Weights of a small mixture-of-experts language model, trained from scratch on English Wikipedia: vocabulary 8192, a softmax router.
Below are experts of layer 5 (counted from 0) of a mixture-of-experts language model. Rows are named router (the router's row for the expert), gate (a neuron's input weights, with its number), up (a neuron's input weights, with its number), down (a neuron's output weights, with its number) and show model dimensions 0-255. Each number is 500 + 25 x the weight over its row's rms, rounded and kept within 0 to 999. Numbers have three digits each.
Before each expert's rows: a language model's description of what the expert responds to; "mostly gets" lists some tokens that are sent to it at least half of the time. This comes from a sample of Wikipedia text that the model never trained on.

# expert 1
What it handles: Prefix and hyphen-compound pieces. Word-initial fragments after hyphens, quotes or prefixes like un-, e.g. delegate-at-large, then-ongoing, un-apologetically, semi-annual.
mostly gets: "year", "spec", "Al", "present", "Un", "Note"
router:499482568508500488478497496485489476491462519450490503463481509517492468491522524479491451529476554525520497547475536537533525507520477502513517474482474508507487474535507491498520517486526484502565512454502535479508490481512484505464522565486465532487508542448505497471497526502511529553531478514487489484509525506539489492497540496526511532497518492506474521531533518494486486517500509485503483495513489478502482533511525488483486486525535569498470480464527508519495559560496487489539466502530499433515521535490531504550486527516546451485497485479501529490466508475539512494484460475465471509505505508501477523507540464502485514510496506508536505499501501527514487485533470477500582473495541456520531476482492510462499502482502479501518518493490536486522476515529485
gate1:481518457484496477513505535493456474508512476485476480483512495512505505498465477481484530515498481558510554516476488518487506493504490484471479470465465528481487498480515499493526451536488490546536528514485535465508446506519490490524456478549501520524505536516499573496452500514534525500513515500467523507542548443497457500523513451515442496493486480499507452486529500503518508525530514502532481506477481509504510516503490503479474501496461529503508570486470503449512506503463525517515477490517531513502520566523500502504521511514474486526522551485507474495475449540538491496469461492491582528467495499490507488525494510499514505523483502464485485480471458482507515553501507524472512513467497506463509510476517511483499534466507472486508531500477452508496485532486513
up1:502520532491485501501495487503445490492476488511528499497432465513510477458445525478503462502504523497474554547488486464524503469508488491536521488461474516539509480490486542468497531499476514504508556475499492521513509492521423503502541495537491470530455490496479497470483512465512513489527543493515478468489468473476514488474514446503496479483490513528535516505486538474480469514489471514534504554482495487507509526517453524515508489539522519518524502481512495511526496508451523488507533496493485537465476526477523506493565460460500471479532464496456480517469509550518483535491486518499465499470498532462481494501524500494501496436502523503521503468503484498493469538516528474515503505533528487484494493467491487464556534531522494486500552548507501493530498482472521
down1:473507492475504492481507505518487487496519444487505556544522481504512525481549469537507533505498493483488526477518470483496490503444464516505492497512439481485514533453499515508497478462467474529534549499504483470525507518496503469521479493466476521503504530538489513522496467494511508472532513504493565498513478439479486538480508526478459491499496525534478539507486483500528555495492526482527508560502517513496477521600484547482474500540483523485516481504496496471490482534524515507514490503485502488498466531506529518487515514486502516509480475539521500461489494486523484458535531514501498511494499490516548536504463486475529482507505518480488513510508525490548482512457468474483529516532528510502487471460463504541466505440494491503528478487466478543446514528525516

# expert 46
What it handles: Early word pieces. Second or third pieces of ordinary words split after an initial letter, such as d-w-elling, d-es-pite, att-ic, sc-hed-ule.
mostly gets: "oubles", "achelor", "iamond", "ureau", "ouble", "argo"
router:542475515446547457469491463487544501495482507491514519525508498517492493501503465501506470523480478529520506493488507506499500560504482501486521517471488457462475461490515506471453538500515531493495503516508489506467488451504519507440496555518464423493473504446470507496480492514495493512501498476508505518505467538503491473459498485482497522485479524478510479492467494478497491523427477441493467532511520515520540520497477493534493510496507479483509487472531526478486495540487486479500482500504494527503448563490478481505484495492521503456487458485491558485513549529473495497530476482511508495459475497506509485532542538513493508435515516484547480490523511499526497463547496509497496491517494520476519515483500527519528498546518522508456492476496580511525484507544498
gate0:488495523484521518504473528497556543479535522501520521479465481494512466457454524510519506524493461496494512481509496539518480545510491532513531484460517490503555498480569499525517497506544556475522502538484506550508521535461481449491513515498514489505493513452486474570510530495480522492488486501496521504476506514513523472486502498481474467516461492487514514507471491483529539472508493491518519535511545464495468473475407487502523518499512491493552500523499495528531501483458528523452479495499510475510503497518495515497484507475510510504517534531488519479544476500465503521514535536517513480477548497521531475491494509457502484463499493546500487527498526452503505487508514507499520504515442489444458485476476441511517520474496482490495518515559467497523504506506517
up0:488488515520501510530489516529519526466468497519532473477513493479517470484520527536497497525567503501527511503521541518529509461521523465512493490537493536516479500469406459497515496488513470485489514525489502479497489470504495503476495463485494522468535488490467512531506537491508556517503491509482482494489495491489483498523485509506529509529509487547500506549475518496522528505477510474461533500537474527491469502523536521478507521487476519550510476505492491463531538466468468505514495510490506490542536455474526459497485554472480499487494489520489494477450467503454515526504506547561479490521549505513465544540504489480471531525453498497553491553510487468514455489496515500536516486513488490503479482514443522484470464522502487497472531519554511471515478512484526
down0:509529490496489534441537487484473508518473488500521500485488503522509496488457483494541512519533484517502537466482512503516535473505508502506554500527516514478504513501501502497514517507499521482566430505514516489498484499458486518477535502456555508516498528514543528473496521451529459530494431530524476516475504487533505482490483458482503466494488471517485506492490496477458453492536529512542446475482473512500515495515574500506484497499487456500483492459532483544514503472462529520506492498499511485470515456536470479493506522536510501457511500493480482507451501479521522527514514517495502492487450504476480508508480477470519475532455473523478491474479514507502523486450463515484534476513493545513486486512527530471546472500486502494545525488549518481517548535490547

# expert 63
What it handles: Word pieces after initial consonant. Word pieces right after a word's first letter, often s or f: f-rict-ion, f-ict-ional, overp-ric-ed, f-an-atics.
mostly gets: "arri", "ashion", " occas", "rict", "clus", "ruth"
router:502508515469533502502505491511498529509464489492487515516473506534502508470482491493471465540487544506549525495485480473475536504490510505501575525433509484477498471500506501534464490504503520455540538519478482487481497505524492500450487541467473466468446503470516474502525507477478495529496535503506496481507505510482500501482480467462495527474492481453501541528471517511544529521484532481512503503519521487513501494497516506479485475518503519434496440448513490517469518480462500449466474504508497500545495538542512522537526496498548440505530497488463538523504532535488552503512506478450482537474497514489500484521548532500502527493471527478518493503523517492529516480535491479494483495548529522471514506486483508533525517516497491514501516462521561479519479512511442
gate0:477524494532514527515520520487501471503499518503532494474471486479481513512470508551541490501477489524495465503503502450463496477489532487454503459492496492514501490456458477490495494513507509453501517519459520488550497540536522477535509486472511539514513499530538467486529484491474465497454547494546495538462488483527517450506472479509512487469559523480467523473501478517509511508425516505468540511477495469476520466478546549497509516464507521490483441513510530510513483471517513522489509517478523500481530470490451508544497504516504542513489480499491472494510526468487511487524506561502485543541501486507487497456505531457524499507523539471521521519495492484480492540520472517486463501519505504498523502516523499558480510459467464485542551491480501525535525518495487
up0:538470485490479471478510507483488479486512480520495513524503491487470522519524509532532523524490507465481472463495479459491505471508525517489475467507491464493487512537524507514493477519546464500534494535450485476524486531515511565524544532487529555536501530541468541498497463479531493509532476508524519520527490483509451520478502520499529475522508527525471480484492466449527506484511502519541506491476479516469490510532527530480481518462490518510502457539485499540534456488491533508491513490515477487504517443459489475500459484497485504506508518554531534522497489492503497474490469539515520507505468484511495515475521469481510495528519484525476532534518506465521478547503545501534517524491501518477502490563511458488457514523440481452514507517498475509486553447478537
down0:501467477507549522520508485460519470502492489450504486501497524494546480480467495485465472503552476503474509533467509522514485508522546527501491495499519533497501470491504472501526467546537519507479448518499497464527489549525487470471471496490496475558514504511466492472512515510497458544525441506495510576522447539495510503504528536472537463528474516535506466508526505492496510486550511506507465490522502492539444505462498474501495502494524525506485516507519456499504525487523469509488551486494497458527487501499511521489538518494511505494507503526504517484523502459514465541475488472522510472503481472481492448531505492482492505527529503527449495514489517470515551452496480527497517451462542470495489502486441491480523497508517534550480497521490474519493476483461490

# expert 31
What it handles: Name syllables after initials. Second pieces of personal and place names after a capital letter, often K, J, L, Z, e.g. Zdeněk, Leytens, Kharkiv, Hey.
mostly gets: "GB", "loy", "arden", " Beck", "ourney", "etting"
router:516509496474466497485476473483497494536489504541497515500500517518483512510554485546538493517487449527526486502520522528460507472467563467491535537511521457492490503501506533456477495492515475448478484522497454498503486524540554499489505481490485461470461499528480503490493469503492501478525473529545522514536486513487480527508505474492519520502482537507488459542516514489513530508500487486515505499520490481534441496475502458497473553505507538520479506491515556503475461520468489510456491513538488544517536507470462522496458457520512552469457462516549492513487549484499534494485535510516485527525495505469489471504509506500515485461486499501473493501533486486516478472509489498474459474501495485467532504551532560519532496537488542517476496499467497534462495473483505
gate0:484531522485483505507481488516512488492502465430492557520526481508480499484494434451483460477487516518498495498535507466467544505481498527504517502510517495520530461498529498464446529460519532534507459495524505503514513473494452526470507480482514501493462477480517488477507470534480479543488476486451555515508508493488518467472518481506461507528497519471521548501489481458455472502477502525444525524544475500531515482490535484502505483506509499505525503463502544470467528503498501486513454560479551524500482496490543537516566486496498472454502497453532562524498524479461494487535491498531507466507483483505488498458483532531464542500501519500514469528505534517471539506500502491497508500489520487506452519505516496507498530470530491529502469497493504512499488503479523
up0:441517490454531520504440465521520506490494504522474470493516530524516537486488488506535494494483495480494487515504514469517546499502496521433547495480509465463487521486541479543475496486489491509513480512487487534490473521517534505474468502498503530505522491451521513516466481477498481511480483483527547535525500511491519503506497492476572499492479503502498475485513472480514467485504480472506491505522525522500490534504469511531470481448513519519467497488499495494478503446514503499507499522483459484486506490529473536503502514462555483473473551494539453473484493521509533544483452457555522540492446505515541493521553457497480498487534498507482475463528497540471494505521500500489507506544527492488502517498563518515535490471464504513510475487512470514493464537437533
down0:476493500512515513519453507483457556490507532472532498503546507511546503509507491495514508513527488496505457499507506516515505520473461490455474477525496491521521552532476502551511526515531477512517513483480461533519480523519454415513511501478498492510515499513502486477529481503505459476505489493471547561481504527468482450484494493534445481488496523510524534470491529511509481489529491477499486500517504513483471546463430485516455516512453494495509513509539523504461517514522463464457489500545502506474469490512524509501532516491538489457535488517502423517502509497467503520536464493467490468485460476514477483465507541481493504483495485499497457490499529529482526524476472504511487475502505511525545505473530473528536523493475510525494487508536511484531463504481461

# expert 11
What it handles: Short pieces inside names. Short letter pieces early in a word, especially inside personal names, chess notation and table entries, such as O'sc'ar, Q'c'7, gu'it'ars.
mostly gets: "part", "urther", "wh", "rec", "oen", "Part"
router:490485493489527475468526499520464505513477505505514524496495528496524514481482473544472461520479537540523488559484509506475478528517481487502532543465482466502525459511479511526466528473505518451517562498507449492472495512528529513456518536508482477454437515497491484476516504495469466468492502511518494498457498508449469473474509504483501526477529503469515517516473515485492494534476500518504485512517522485498510511476498510487495468514524534488484469456561532514499478512513501491467508512518494526517517545480458566526489433505540450474511454512490481476482527461471556510464510467503473527489500494515488496516529529499481478480545502498508490519524479486507509469554492471515462507511513498517538505488487569539521504530538509526471513509496535520506482508499467
gate0:476504506507511499489498460528476496522536517506510498517513530476480540483459470508507551509496528495519509468510490503508463564466497510496544494500512529503506508528526519505495533544517530519501463586504538482476503493456511482476530487499514503506510482489452479488583448487533505460521472445513497511502470496475507549472537490492501495489435495514545540458481510521497455499513464525501531522458470550522549529520492491501507479511471472481495509530505515504513516508528541501496535494505511513480457509499464466487480518504500513507480502489491498479529480453436504539522471504523495480482475495543533503515507501538500494511504481474517483504488481520520541533493535577517478473467489514491515466490554485506512478517520490525507506516529507482486491509516499
up0:489528498498489471510536497519518521525480548530550506496493531494491468487502486461472505505456516481527479510488487509518499478480477494532445506470457525501485517554522518537537504467499495513511508455495520505494488543499507510492490508532499527494500505497515522514508571455523521494493540482478475484484466498490481463496474479464455468506487481469494528480457532526496465499528451485503460517464508434511518508509516496549541448500494545520508444488511492496492438508502530507503534495509531494503516503488490487497501523528511479502506512528572491477519466530507507536474482488490491516537508479533510508522534500544476490512498518513508499499508482547550507509518493523562511499499471513479524477479483513466453518485543515508444515511546505455475485489481445
down0:491504540474510517509505474567520530498503491515503512488473481488515434499482456474482501539538498482517494513449497511519513480529532487512546488467514467524497490448528526530508519515470501479511495481506479502511458516486483509472498492527524501484503469474514499561514484478503490504509510506504484546533463497502508523480531459488481561521494481482437496499552511482496516532505514508519481509498533509502492491468510513479505510515557508487489475497509558467520527491490438503462519503539511459498486506446521522524479498438500483510508481484497526510475538479471439481483463457512506517492509472525537467521554521521508473513485466517481501499475454499468490451497537530510458501502471509524497482494513486477524511565551523499492480557483505494508493489533488

# expert 16
What it handles: Table and list starts. Table cell pipes, line breaks and first tokens of lines in tables, lists and section headers, such as | Green, Species:, ===.
mostly gets: " Species", " There", "There", "DST", "----", " MF"
router:440493481550483498531488478451473494529499519541493529458500521509472494485507484529489534530487505498468514502535480494515472458514484482486482478517511509523486470533497507475526511468510517493452503488489457507522504498491512544521520495518466491526555444529541510522530473520501512532481504508517502540525517473497476507495573534552478566473474471512516483494549519508484504521533460490523485523508473505527509508518518460522538549554472474514539509522510527511492482462491501472477510477464500487497466547498469504497446456533485549527494521542536497493467461503494496500487531526512531525493509502538508502503482520519482472505498522497508513513488501446493487461498512458507540491489515524502543523501506549496547459514499510510527485464508504490491502541492513
gate0:462512512514520473516488502491522508524502552487501540507517545518519498522499456512477489469473534509510518491487500460485454482446500519502551491488479504500505515458511516528499527500487529504511463488464488504486440499524508526515540502508477478524480479498549520489498546510508522510454482510488492487501468496487510475507522489522468530451487486527494494517547562472518499482508498494554516473491525495467462492517520500511506531528522507487499509530525493550510468492516463523482509514436512485515496509452570502513529496447486590511535512483493495461497513477505520506505491464477496519477467498479533543473442500480483479481473529495520507516497525556505502498488492460526515515520489527562497507501498514492497510490487492502489507462524483452532468518502572
up0:493485498468521493502508486478465488472501506484503563478494510478497523469466522524507498529473518483508547504482510510521511489522508515448475467513472521478493520516465488531531486544473471511519519527500487499510507526509511511503510503476495524473483515485510499553505476518489553508462481461497527516488515529476520482440535519497484501511484503512545463462485487541494502516529504503482491551516536493513516532502507518554496506535537482518532531504515486493528487470508485454454494521563476472504455508497470495450499501568452499512489497521470485499469537497481529512432506549488488510467538478513461492477511459506516525476513500474505513520557512531540484489529477497505487493533493542508506514472524478481523511512531456512451467482548511500449514514446473
down0:505539526528521513545539507479496518532551488545541484545505558503516490477538484478507516472481517500472495496437502493531523527514485474549501551484485539529516455511511512468477572502502504519513511514479511498493516486472534461469460547478509495467508492503502474499490487523466520525533497509498488528509497547527478448488504483507508494494467455442487524442486448469559501504510513488497513495504476451515471475488471470513497527508522503505517439525477536490510492475485494505489500486495526500478490505499507520515469530516508492496497509482495517494535526496513480464541484492475518469461522540481508520476529529497507529519491499470525534522513497502545488552517510501505503555484506498478547420514520485491544481479535490482498504521508480472507529503505484